config = dict(
    num_hidden_layers=11,
    experts_per_token=2,
    d_expert=240,
    d_shared_expert=0,
    router_cosine_scale=20.0,
    n_groups=8,
    learning_rate=0.00477,
    max_seq_len=1024,
)
Below are experts of layer 8 (counted from 0) of a mixture-of-experts language model. Rows are named router (the router's row for the expert), gate (a neuron's input weights, with its number), up (a neuron's input weights, with its number), down (a neuron's output weights, with its number) and show model dimensions 128-255. Each number is 128 + 32 x the weight over its row's rms, rounded and kept within 0 to 255.
Before each expert's rows: "mostly gets" lists some tokens that are sent to it at least half of the time. This comes from a sample of Wikipedia text that the model never trained on.

# expert 21
mostly gets: " Bil", " Atl", " Toul", " Gonz", " Lav", " Roth"
router [138 131 119 159 140  96 114 164 100 121 156 126 127  97 150 128 144  96 129 129 116  57 130 202 151 158 156 137 161 100 183 158 148 102 198  95  86 189 104 101  76 147 140  94 123 119 162 101  92 153 126 126 114 107  80 102 120 123 133 190  88 110 144 138  88 116  96  86 124 212 141 109  94 120 127 127 128 125 132 137 141 133 114 159 166  92 104 172  72 116 108  60 171 109 142 150 138 142 123  69  98 185  78 194 187  91  87 139 106  97 100 134 167  95 126 149  57 152 188 108 164 130 108 120 117 129 137 166]
gate0 [ 82 128 148 123 122 110  74 136 116 120 106 107 113 169 148 167  99 101 155 214 179 167 101 110 123 126 121 146 120 125 103 109  49 150 141 160 138  95 152 134 178 114 114 139  88 186 102 167 162 189 141  78 114 156 120 163 163  50 173 163 123 144 123  94 152 111 186 163 129 121 163 101 110 174  87  76 137 138 121  76 121 108 155 153 172 117 125 127  94 105 153 150 151  72 141 130 171 115 126 103 178 147  83 153 136  64 140 128  75  85 156 169 175 102 145  88 152  87 141  95  97 155 152 169 117 152  89 108]
up0 [ 73 149 151 107 107  91 108 136 121 108 136 186 121 190 181 128 111 138 147 166  91 198  94  63 207 177 137  93 132 117 132 140 106  90 104 132 150 185  97 116 134 165 128 144  98  89 116 145  84 111  93 123 106 184 157 162  99 164 166 141  86 117 144 143  99 120 143 133 115 162 126 111 179 104 131 150 109 162 153 144 154 135 104 179  82 115 128  88 144 136  88 131 145 148 137 127 152 120  83 117 119 177 137 164 151 168 125 146 146 124  91 143 124 118 104 145 113 133  97  73 123 148  50  91  79 173 147 189]
down0 [151 164 153 154 140 136 131 151  65  71  91 104 138 156 166 147 153 107 121 138 115 151 134 104 205 123 170 150 122 112 128  70  91 180 139 132 111 115  95 136 180 131 139 110 146 150 142 134  87 146  59 167  74 177 162 107 164 105 166 137 133 130 132 104 165 144 107  84 121 110 108  54 189  64 131 167 130  99 160 142 152 143 174 104 163 140  92  53  85 146 123 119 162 154 130 148 174 139  83 187 100  95 139 107 117 187 163 119 109 103  77 167 135 223  89 151  66 116 144 125 137 152 134 132 121 134 133 167]

# expert 0
mostly gets: " 196", " (200", " (199", " 195", " 198", " 197"
router [153 168  80 110  79 125 153 112 119 105 129 130  88 130  67 143 149 133 158 125  54 125 159 157 148  38 156  99 160 182  89 159 107 132 158 141 106  90 125 156 132 105  89 120 181  57 178  81 137 102  99 183 141 117  99 119  88  99 112 106 135  93 164 115 107 147 132 117 147 175 129 108  83 171 141  83  65  74 125 145 157 115 139 128 120 134 142 133 145 106  65 129 137 116 138 150 107 156 120 112 115 162 146 117 110 124 128 149 150  87 109 124 110 140  81 141 115 142 230  98 132 142  63 113  64  93  92 159]
gate0 [110 157 139  91 120 116  99 181 132 148  97 105 110 147 137 178 116 106 158  68  62 181 146 128 207  84 109 155 136 146 164 143 179  60 116  98 129 114 132 127 145  80 175 195 151 113 108  95 129 129 119  77 162 108 149 173 155 101 163 113 155 157 100  98 141 140  90 141 134 127 100 120 136 153 228 103 135  92 180 113 136 142 153  72 118  80 123  94 124 125 129 116  90 167 127 171 119 155 133  84 122 118 115  24 131 127 158 132 138 151 142  71 114  69 131 148  97 131  96 109 106  64 184 144 150  74 119 117]
up0 [160 151  94 158 126 118  95  88 175 131 131 142 133 155 103  59 120 144 136  91 167  14  95 141  55 151 111  75 128 127  42  78 105 132 107 167 115 114 131 125  86 124  77 102 110  95 129 131 108 111 112 201 148 111 150 163  87 169 146  81 112 138 158  77  98 114 143 161 163 114 164 139 108 132 126 145 104 132 115 170 164 106 154 134 113 167 109  90 158 147 181 145 120  95 144  57 146 158  74 110 110 160  63 185 115 155  62 110 100 148 176 129 152 152  97 146 180 154 115  95 166 178 127 160 107 155 173 169]
down0 [163 158 106 123 105 119  84 107 116  87 155  79 192 114 131 105  91 172 108 156 113 116  88 164  91 123 144 158 111  96  64 132 109 108 134 134  61 149 140 114 143  92 141 141 105 122 114 160 129 141  56 129 117 144 125 103  76 106 144 151 163 138 149 127 159 137 130 128 147 129 128 128 115 118 149 142 105 142 108 122 137  74 150 169  92 122 121 156 144 101 131 162 139 177 107 180  95 159 165 101 148  90 158 120 157 125  63  76 146 120 141 141 110 133 155 122 175 122 105 110  96 152 138 107 174  74 116 150]

# expert 23
mostly gets: " 25", " 11", " 40", " 60", ",000", " 30"
router [102 114 146 138 133  88 104 119  57 147 167  71 165 113 127 142 128 180 116 137  59  77 146 138  82 121  80 110 158 189 140 124 139 137 139 131 164 102  95  36  50 109 150 117 145 120 119  90 180 156 115 137 126 117  91 150 134 157 168 117 118 141  97 118  76 112 207 129 151 194 156 146 118 174 110 143  88 114  93  86 115 104 154 111 140 188 112 162  83 118 180 110 113 118 111 184  82 109 130  81 190 165 128 155 161 142 108 171 100 151 172  95  93  92 101  69 112 105 173 107 111 112 109 136 139 151 157 140]
gate0 [161 131  97 125 175 119 166 113 133 155 115 109 117 118 111  68 148 132 165 109  76 124 136  89 111  84 120 173 157 128 147  84 119  99 129 146 133 134 145 133 111 203 115 119  92 132 128 117 102  99 145  93 125 157 141 138  97 160 187 136 171  90 102 181 131  87 136  71 105  94 172 185 140  82 169 123 144 159 158 139 111 143  98 185 154 145 176  46 137 142 139 137 102 141 107 164 118 103 126  33 121 120 105  74 146 120 118 135 156 135 138  89 105 124 151 161 121 135 160 157 188 111 149 174 189  81  99 164]
up0 [ 47 110 131 121  93 126 135 151 113 109 128  97 158 128 144 133 168 105 106 162 156  53 148 129 158 146 150 145  99 108  65  70 131 124 166 203  70 189  57 160 133 125 174 125 147 163 136 116 162  86  94 110 138  68 136 133 146 151 100  95  95  42 149 134  82 138 105 143 121  65 107  99  91  99 131 131  79 130 150 105 116  95 129  97  99 102 121  78  98  94 142 169 125 167 142 141 135 154 176 113 148 100 123  88  99 151 109 140 152 121 106 164 131  88 112 109 124  88  86 126 106 137 154  61 121 112 117 161]
down0 [114 145  88 197 131 147  65 130 165 144 112 121 154 128 101 135 152 134 145 129 149 108  94 146 167  99 147 114 120 140 128 151 153 111  80 166 182 114 143 110 137 102 118 133 154 136 128 121 123 141 125  99 206 129 177  99 125 120 165 143 102 171 189 126 123  65  53 141 103  59 141  74 145 143 158 164 127 117 137 105 104 144 169 135 147 106 166 140  92 111 177 156 147 130 115 117 153  85 192 139 176 101 182 169 151 139 123 117 125  94 121 159 122  88 132  55 209 116 142  86  71 141  79 108 111  68 114 118]

# expert 6
mostly gets: " (", " \"", " $", "–", " (C", " (S"
router [190 110 119  83 150 117 146 171  98 146 125  74  85  89 130 159  96 150 117  86 102 107 127 135 146 164 101 134 145 139 165 121 131 103 145 103 124 193 147 131  52 143 102  82 130  84  94  86 163 165 156  95 153 129 144 158  95  64 134 143 137 101 186 130  65 151 121 146 137 130 144 143 153 144 135 206 125  99 123 180 136 112 128 127 170  93 123 172  92 114 146 150 177 143 100 125  55  60 111 100 115 193 111 172 133 112  73 118  76 101 123 174 154 188 133 101 111 102 180 113 139 135 143 133 162 131 133 132]
gate0 [ 89 132 140 153  87  67  61  26  92  73 140 144 144 149  80 100  88 145 113 121 133 124  68 139 126 107 140  98 165 149 156 116 168 107 110 143 101 182 123 155 149 111 106  76 135 117 147 112 115 169 104 108 132 173 131 119 134 101 153 142 173 155 125 141 115  64  58 119 108 155 171  92 144 134 134  97 117 107 144  85  87 178 145  84 149 141 106 127 140 189  89 147 134 134 164 116 116  66 129 153 146 171 132  98  74 101 133 162 102 143 113 131 121 115 118 104 105 107 105 167 120  40 143 137 142 121 168 112]
up0 [ 89 132 142 161 101  86  83  88 154  56 161 157 123 180 163 168 128 151 139 142 134 132 102 134 117 133 147 141 216 124  72  98 108  91 132 173 118 118 110 133 128 172 142 106 122 134 115 168 136 104 100 113 121 183 113  81 165 138 160 140 168 104 116 109 182  82 110 151 147 139  62 103 184 150 158 139 142 119 168 110 158 163 126  92 132 191 216  66 157 148 132 119  86 111 159  94  85 140 154 112 136 167 179 120  85 124 162 153 122 150 146 149 152  80 142 186 150 123 144 199 134  48 117 136 127 102 134  76]
down0 [131 113  94  94 107  93 105 106 143  88 143 148 120 179 222 118 142 130  70 130 132 154 123 140 111 117 132 102 124  69 186 134 189 107 133 139 183  86 151 120 115 122 127  91  88 185 178 193 112 168 160 159 129 118 125 126 240 141 218 132 129 184  60 104 198 163 141  86 103  89  75 195 146 173 100 142 147 168 194 142 123 104 122 117  87 114 145  87 110 114 128  46 134 119  96 118  70 158 123 162  77 128 189 175 109 135 163 146 145  97  99 123 131 131 125 111 113 113 114 141  66  88 102 120 124 111 177 143]

# expert 11
mostly gets: " min", " ant", " ge", " gl", " med", " mod"
router [110 145  95  83  68  93 180 140 140 105  56  73 116 127 114 123 154 125 136  78 138 128  85 168 138  18 143  47 109 140 154 143 153 147 138 102 147 155 135 166 132 139 110 129 130  99 117 117 131 161 138 125 157 142  93  61 132 151 147 156  92  99 145 131 110 155 126 127 148 119 120  77 133 138 132 132 171 120 134 119 163 155  98 131 135  98 165 208 116  78 128  71 154 100  95 106 116 108 170  94 110 153  71 103 131 215 127 195 145  41 108 171 140  83  84 118 152 100 164  54 125 164 127  99  60  80 133 105]
gate0 [150 156  69 118 128 135 119  96 175  99  81 164  81 151  96 152 125 111 151  49 137 126 156 176 145 131 115 142 130  67 111 106 165 120  92 167 110 135 187 113 111 131 113 146  87  78 121  92 135 192 151 112 122 176 126 102 117 149 132 157 148 152 156  92 160 140 119 136 123 101  98  97 149  92 149 125 120 106 132 124 125 191 100  67 125 126 124 142 176 121 112 148 125 116 108 126 143 161 171 163 162 167  73 133 140  27 113 131  85 149  77 130  70 140 125 103 155 199 138 186 138  96  76  88  93 156 139 114]
up0 [ 73 146 167 127 160 115 103 153 104 138 185 125 151  76 142 119 149 151 106 192  94  87 135  93 103 123 169 152  95 136 148 108  55 139 194 171 135  85  77 118 155  95 131 121 161 176 120 182 131  82  97 179 169 114 166  93 130 119  91  61 136 109 125 176  91 138 113  95 137 121 155 128 152 166 118 101 166 160  93 177  96  98 181 175 190 151 109 139 128 169 140  81 164 162 190 133  91  73  82  94  98 113 169 113  90 206 112 148 181 138 174 137 186 141 137 170 118  90 137  89 152 158 129 142 160 126 122  68]
down0 [102  96 187 143 111 160 140 131 126 161 135 197 166 103 132 142  80  40 150 167  65  98  98 152 103  97 134 170 152  87 149  86  88 140 129 150  96 132 123 113 144 187  68 161 112  96 100 147 106  95  70 179 183 137  93 156  99 171  95  93 152  95 169 166 116 114 116 185  86 126 155 102 121 126 147 113  95 112 117 170 123 147 137 154 125 143 172 147  83 121 126 104 173 180 170 173  89 113 113 123  85 134 150 129  85  99 145  28 101 122 140 135  87  91 107 145 129 118 150 107 154  86 169 114  98  70  81 158]

# expert 16
mostly gets: " H", " N", " L", " J", " K", " E"
router [129  86 153  97 118  62 126 175 146 112 179 115 112 126  68 134 117 151 123  92 167 155  98 132 120 151 114  93 188 157 122 171  78  82 138 111 147 166  95  90  88 117 154 170 170  93 144 114  94 166 138  87 170 128 124 109 102 115 154 159 144 143 173 113  87 143  85 105 173 146 110  92 119 107 117 200 120 102 113 125 110 133 130 162 169 113  51 191 106 156 170 116 139 159 143 162 128 116 150 103 171 102 134 196 171  44 145  52 115 189 116  56 123 108 111  87 103 130 130 127  95 133 108 134 131 148  99 129]
gate0 [164  83 113 170 174 142 186 134 140  99 160 112 135 128  93 138 129 158 140 111 155 134 137 105 117  78  78 145 138 123 144 135  92 168  48 100 107 119 136  71  54 125  82 121 193  85 151 121 106 106  99 116 145  82 146  78 147 115 168 112 105 115  85  70 158 162 173 129 118 120 159 118 189  97 109  75 136 105 163  69 147  68 102 151 144 117 165 199 119 142 130 181 138 131 126 148 173 155  97 139 184 106 103 145 109 143 180 114 173 140 153  88  91  99 110 117 106 112  96 137 127 143 146 114 139 124 161 109]
up0 [147  80 157 116  67 105 174 108 120 141 174  88 180 150 116 178 159  84  67 106 123  88 126  78 152  96 153 137  92 128 115 112 112 127  76  83 109 104 152 150 118 173  92  77 127 162 167 169 122  90 102 151 128 173 168  90 173 106 136  77 155 125 128 106  82 111 132 113 145 132 150 153 169 100 117 117 158 132 118  66  76 138 144 155 126  94 115 141 109 154 128 141  90 169 113 109 100 173 131 141 134 156 139 143 129 158 186 124 144 140 143 201  59  66 119 173 154  99 106  82 162 168  86  97 134 148 126  88]
down0 [106 110  98  65 159  86 153 126  77 103 162  84  67 169 109 110  60 103  95 156 118 205 137 125 154 130  77 143 121 137 158 134 143 145 133  77  96 140 155  59 113 102 109 134 138  97 125 120 118 151  65 193 103  98  92 133 182 138 137 159 134 122 181 166  86 104 149 157 177 167 123 177 108 108 104 188  95  78 125 173 116 138  87  18  41 128 153 108 104 134 113 195  92 135 130  78 117 134 129 146 135 146 120  87  70 167 129 150 138 189 143  84 132 108 117 120 169 113 131 164 130  79 114 114 179 133 128 111]